From a checkpoint of a small mixture-of-experts model trained on Wikipedia.
Size: 11 layers, width 128, vocabulary 16384, 18.1M parameters.
Experts: 96 experts in each of 11 layers, 6 picks a token, a sigmoid router.
Training: a variant of Muon for the experts, 6087 steps.
Below are experts of layer 5 (counted from 0) of a mixture-of-experts language model. Rows are named router (the router's row for the expert), gate (a neuron's input weights, with its number), up (a neuron's input weights, with its number) and show model dimensions 0-31. Each number is 200 + 30 x the weight over its row's rms, rounded and kept within 0 to 999.
After each expert's rows: "gets" lists some tokens that make up at least twice as much of what it gets as of all text. This comes from a sample of Wikipedia text that the model never trained on. Tokens count by the router's weight.

# expert 49
router,189,188,167,161,181,154,233,205,207,225,170,148,194,170,208,183,186,215,172,164,214,220,173,188,156,211,233,232,239,172,179,201
gate0,200,218,153,159,164,181,217,229,179,246,194,208,152,210,216,201,215,178,172,167,196,187,168,183,170,231,213,205,187,156,161,170
up0,212,209,170,203,214,192,203,184,191,214,193,178,146,202,196,175,250,250,172,210,162,169,204,216,181,220,221,193,242,150,169,263
gets: " to", " in", " of", " at", " for", " on"

# expert 8
router,230,230,175,195,208,153,211,236,188,227,148,224,186,211,182,208,163,216,164,187,194,246,130,164,218,176,216,228,140,214,202,205
gate0,206,197,194,232,198,145,189,189,132,173,238,210,164,209,247,237,136,158,139,202,210,233,201,209,227,229,181,213,214,234,215,166
up0,201,229,232,237,229,165,229,208,239,198,250,193,213,160,202,173,229,204,202,184,233,180,221,167,282,120,215,166,207,205,203,210
gets: " the", " a", " The", "'s", " his", "The"

# expert 35
router,156,227,166,136,215,220,260,247,211,172,225,181,176,147,190,238,165,252,180,175,256,203,153,149,177,206,234,204,164,263,238,226
gate0,177,188,242,203,169,200,175,182,209,224,207,227,194,199,200,202,239,188,234,213,193,238,193,154,235,204,188,242,184,248,196,184
up0,237,150,229,186,242,241,200,208,251,190,195,227,160,174,186,235,229,206,213,190,174,162,176,166,216,218,160,210,208,197,202,158
gets: " 1", " 0", " 3", " 2", " 4", " 6"

# expert 18
router,159,229,152,185,178,221,213,230,239,179,198,180,203,151,224,210,187,243,165,171,252,198,127,167,237,191,237,217,217,215,212,229
gate0,207,210,212,196,195,224,194,208,237,183,189,172,195,181,205,218,226,210,204,165,188,235,225,201,235,169,207,202,112,212,244,192
up0,191,173,183,222,211,204,205,178,198,194,186,229,159,280,195,188,155,120,216,206,197,200,200,236,250,200,184,185,178,196,154,148
gets: "y", "le", "e", "er", "\"", "ie"

# expert 76
router,188,208,195,183,147,199,197,213,210,196,190,115,200,170,161,216,169,238,213,224,186,169,168,221,246,206,212,227,240,214,221,229
gate0,207,165,257,228,202,181,198,216,143,186,195,174,201,200,225,141,178,208,216,220,105,243,294,222,237,162,175,207,203,239,227,160
up0,208,237,165,193,269,202,226,196,227,213,235,292,228,197,139,245,228,177,188,127,237,126,166,181,173,192,178,179,241,203,220,210
gets: "\n", ".", "s.", " that", "es.", "a."

# expert 73
router,199,196,184,200,178,247,265,246,211,194,196,126,178,120,172,203,143,197,159,184,222,199,167,203,232,174,236,228,203,184,195,197
gate0,210,223,173,238,169,178,173,154,202,208,199,169,133,174,184,201,189,159,231,184,147,197,222,192,187,146,199,195,266,198,138,247
up0,218,202,205,235,225,208,149,257,187,227,219,243,190,172,220,150,181,157,130,158,205,192,221,152,181,187,218,224,205,171,138,208
gets: " |", " ", ":", " –", " —", "\n "

# expert 36
router,201,234,140,184,224,212,226,228,225,172,181,161,209,158,242,195,180,228,201,160,189,205,161,147,183,157,268,210,196,207,213,231
gate0,234,209,213,207,161,261,192,212,217,225,200,201,190,202,224,133,219,189,225,191,235,214,204,166,234,185,171,146,174,255,195,195
up0,167,250,166,181,207,218,138,211,223,217,193,221,183,163,179,200,210,189,235,191,232,201,160,154,207,230,189,138,166,201,214,179
gets: "an", "o", "i", "a", "in", "as"

# expert 41
router,226,187,156,186,162,148,236,220,196,196,174,187,190,164,206,216,180,206,233,167,251,247,193,151,239,178,245,213,205,136,249,190
gate0,194,179,252,219,177,139,192,184,161,145,235,225,232,178,236,249,171,218,180,231,158,191,242,219,232,187,199,197,170,192,192,196
up0,273,165,211,178,165,168,173,188,214,235,194,151,174,212,171,201,236,224,197,223,235,174,174,210,184,234,223,179,232,182,180,277
gets: " of", " in", " on", " by", " to", " with"

# expert 15
router,180,204,166,192,181,211,223,182,250,209,199,160,194,189,204,212,135,222,192,150,190,160,139,178,213,157,258,191,169,177,204,250
gate0,208,171,185,183,200,196,221,223,153,153,202,210,156,172,179,161,168,187,179,214,198,214,210,175,238,162,204,221,233,244,224,244
up0,280,229,201,201,192,189,151,218,187,208,209,223,221,210,223,210,221,207,212,160,187,154,192,243,170,182,122,171,168,208,185,195
gets: " ", "l", "n", "d", "b", "k"

# expert 93
router,161,190,207,191,152,194,197,203,200,230,149,196,189,190,171,235,190,215,153,218,168,160,138,217,211,217,212,249,189,196,236,205
gate0,194,192,259,231,176,194,151,215,205,217,195,242,190,199,259,231,223,209,152,218,152,126,199,181,202,210,195,221,175,201,200,210
up0,166,223,228,177,189,151,207,181,206,209,204,209,208,218,178,222,157,194,254,177,183,227,158,199,187,222,167,172,187,224,162,150
gets: " the", " that", " The", " and", " which", "The"

# expert 13
router,228,205,147,189,163,167,216,225,188,174,189,187,178,172,206,173,184,196,205,199,234,263,190,182,170,192,243,229,222,147,222,167
gate0,190,184,199,216,193,179,204,141,167,163,211,165,240,217,166,204,253,204,188,188,174,111,232,196,207,234,207,209,211,253,188,184
up0,197,228,145,221,274,228,185,183,264,247,236,188,190,216,151,216,196,170,238,166,174,182,243,174,254,190,202,188,209,200,168,200
gets: " in", " of", " for", " to", " by", " on"

# expert 58
router,175,197,193,151,226,238,250,250,220,181,219,152,199,145,201,226,164,241,160,178,252,212,174,169,172,203,215,200,161,236,257,223
gate0,198,163,185,220,232,207,138,251,213,200,187,180,214,217,226,220,232,218,158,188,166,136,222,174,249,220,186,171,203,224,207,222
up0,242,187,209,218,171,225,226,196,208,239,229,185,234,142,234,193,211,209,248,148,224,244,224,242,231,171,184,171,151,195,227,163
gets: " 0", " 1", " 3", " 2", " 4", " 6"